Experts of a small language model: 4500 steps.
Below are experts of layer 4 (counted from 0) of a mixture-of-experts language model. Rows are named router (the router's row for the expert), gate (a neuron's input weights, with its number), up (a neuron's input weights, with its number), down (a neuron's output weights, with its number) and show model dimensions 0-159. Each number is 128 + 24 x the weight over its row's rms, rounded and kept within 0 to 255. Numbers have three digits each.
Before each expert's rows: a language model's description of what the expert responds to; "gets" lists some tokens that make up at least twice as much of what it gets as of all text. This comes from a sample of Wikipedia text that the model never trained on. Tokens count by the router's weight.

# expert 23
Description: Articles and determiners. Articles and determiners before a noun phrase, such as the, The, an, An, a, often opening titles or names after a quote or preposition.
gets: " the", " The", " an", "The", " a", " An"
router:156126122129086157125149107160093121160126129119128105162111153119183142177162118118150098140128132109096117170125131080097090148156121145123124114103114112114119111117120154138118106120123120104089130158118120115092118181164106105200140132079167191133132139106160134168160138123098122126143146134116126117109173147135145102121146139146128140140144092138144085135127125124111157153130121151141140119117143164158108092155128107095126086153129135071137142152133139190162117131135162
gate2:116176105150126156139127148202144143141100145100139140109136145129158151094112132150124108110124082164128125157178172114127126100108093132110121136137092123120116111139104130117136155167135157151117120133148126105122125146096115119104115158143141134140106127079134144107160115142127085170155174126102138115156085140139090141109132112157122125096106124144129163129165139103121112092150138128072184098132165147143113154136149137134120159064124100134101143130062132162102145101103141
up2:114082130110149108126130117071100138115143137168121135161116086116121110165114118098128120143155171099146117108082101140141120150146142095123127117097179131142135151115152116140114115070129119095119140116109117132131095116142148139143140109094119125110153142174126107158067146113119164112084107124132104117105168135100158136136145159101116141151133162092166103146088131146132139140113110114174083152142095108113136096144137120104153100200139178113138131111175101131153114140137129
down2:166148077123141150151084152115122099121143100099155122137111118115149129136117140112093118108176098152122114089132143136124112097141135109114127130107102112148131134168068131100127121112136153138108144147099130102156145136145106108140115139149165146117106111086122168128188101154122150112114166103127183133113120116137094185085109182136134181138103151140151152121115114146149150109137106123100126145124150157138132167151143092138112162109120163148158111118072151183117140104148148

# expert 16
Description: Definite article, possessives. The word "the" or "The" starting a noun phrase in prose, plus possessive determiners such as its, their, whose, her.
gets: " the", " The", "The", " its", " their", "the"
router:152118134137113149128109134158119097168123142084131125168086175133174153135148104128121089138131130134090125150098134111112097161138135127138102133101104124115120127082143160134130088120150109124085122158090119121116107153155139099158131149085141151131119140121173118159173149108110140126186122121115085132086158167155163109124129162123144134170143092132140082160114159162126139172143137189136133126136130157142116116127129130132122119136128127089153155138129137154162159185164159
gate1:108131182106096134148148134161143139109155151134151106127122095136124153115105121136132124092115086162126119153159108118134139154144088119099114130094111147124093129123126157110140153107105103122095104140108139108119147086093131086136100119109120105106097136160148132138140031137099177095069128151140147115154130145148120133135121125126110146127108110146176135154111108125139156119112131152159101106139115088105136113131131123081126125071085128144087103127182095116139108117126183
up1:137125113104123148100122130165157141164116118129128091141112152161105107139142094110109109156119150106113118098104146136151095153120127135105137142126110162138162104164121086157126128186092107152145115160149167153164110115152090140124126161125170147127159124143108140131097170104134114130142132153114122123093095116072111135138158169134144127105159135131101132128137132155130142111141151098148143126112134131167175112152138155142078107120179113117186168152060169139129135157104094
down1:087092179124107111150157128136136158115158170128154118101123159135161149167138160115154104075104146115079128131114125123137120095132148184140094133143147139111124081098156178088160103092083103135146129153114120133110179080096139107157099096095100129153116184134141139097130114137118120155134125127098145141109115130131075132129144127111090166139154123095165132120120166154127170094089123140131107132124128126113109123139116132119120126127146098124119124127089089104130127150108106

# expert 43
Description: Possessives and articles. Possessive determiners, possessive 's and the article a before a noun, such as his career, her last months, a traumatic event.
gets: " a", " his", "s", " her", " their", " its"
router:140123120140123166108084113158119125178150159137154107144098158083160157151166094124101132131149115114120131137079143106117112164132128134146130136124100127132161104127119161147140125099135105117075134136110073127133125150122115100141133129066136160113129119122168122160178131125076122092178121127125095117085162171148169105120128165141125125160137114142156109136091130154127130125123131169145123139134128144136134079148116095127088108174131138114142179132148174156154146157128154
gate0:124146091109123142110114155115159137153129126161123104112145121129163123078132113125176111108124145127140112108142127104142106099128143140159106152108101177152134069134113116129138126143117117091118084151067083139108131146107132085115189100115079164115113159175154144149129113143128147130115118134108140098123121096133123150129121128114129143139132119154113126110104122130144137110091095132117152123135079134117139116162087185111161140157159119157173167133153132161161160131143055
up0:128143092100129152106105138145130127149147137149127108124139116112134141106151123149145118107110144124125080105120143104130128112143137117165116157088108129156153085153112082133171128150117111078131082143082076123111118116131124083119177109129082156104109147160157130165125131126118118133131071159104152102097128106132119109137127137128121136106146097152109107099112105118140155135114094134131160134117097134092134107147082161138139141144155159168191131121150152163169166144142054
down0:154151178150141156122135105136137127170126061158117102116127134133127134121147117142110137090137143126104171152094128173135101119097150106120153125175173089156134137100124122159124126124145163144093171090111106179153138114118121132135119148103169100112123141114156170121094112142145091099098127133116109131148124124111115097139135140128163097150122140109092150145151153094147124125135155157126115119130111098133147142100138133078132076126064128116077147109115066106126150116146160

# expert 33
Description: Mid-word consonant pieces. Single consonants or short pieces inside words, often German or foreign names, such as Sch-w-örer, Eich-f-uss, Dis-ag-reements, P-ub-lic.
gets: "w", "f", "v", "ag", "p", "un"
router:143108133128119160153123118113132084162184152117158107147130136087107097153119117079127124144123114090118129132122146127128123110127081150120098140089113125124126106076163136138096129131205103115123087182107118118124116121124135122165134154126150147096085136137115124149126133104121120119160160086144116106124149150143137099130189129163163073114153106141182131135133141136152100129180079136107130175143127158136124090118145116090132136130158151093125134122174148138133143139135146
gate1:114145171154169143143119084130141109097106104128090107115120097114210109136133127114120157136148158115112124118103091158110142102177146105134144170095129144139117101093129122094105140109154160150141122095125119114111133157138085147122134123181130125122141107106152091111151138162102152149100125095105160110129136177115089155120159125136141134126123093180146111153128134085122144153148154154090099122098120125126094101124131167137117168120083154127121096123135097147147112158118084
up1:119138082136160138110147143156140174107085130144131136081133118131108141149132159145144113094126165138124128150138137190113151111157162081105102072183127118116099171139140098098107153107141125167123140138115125137113164128076155183115152124146112143130116163164108125106118126143104156093156116099121122164118124093167131094162106161129150101140135137127148065110135138142124121110119161160128154148147107125101095136105112134143104131153158135126150152114137138177159120112148098
down1:096112134092106157096166130123121105171135112106135127136092113097116162100146103088128110082125139091071085142125108155123143150116139119111123111129131146129116103103123142100111125118109154120117138134078196130144150136064152148153142126110146154122133147187150126167100131180153094156131148124117116099127122162108110101113128140147120143159094129119169112150123123144136127111160132123123154106163145112156106144157092134158141147144120137157111088122174110178082143105098107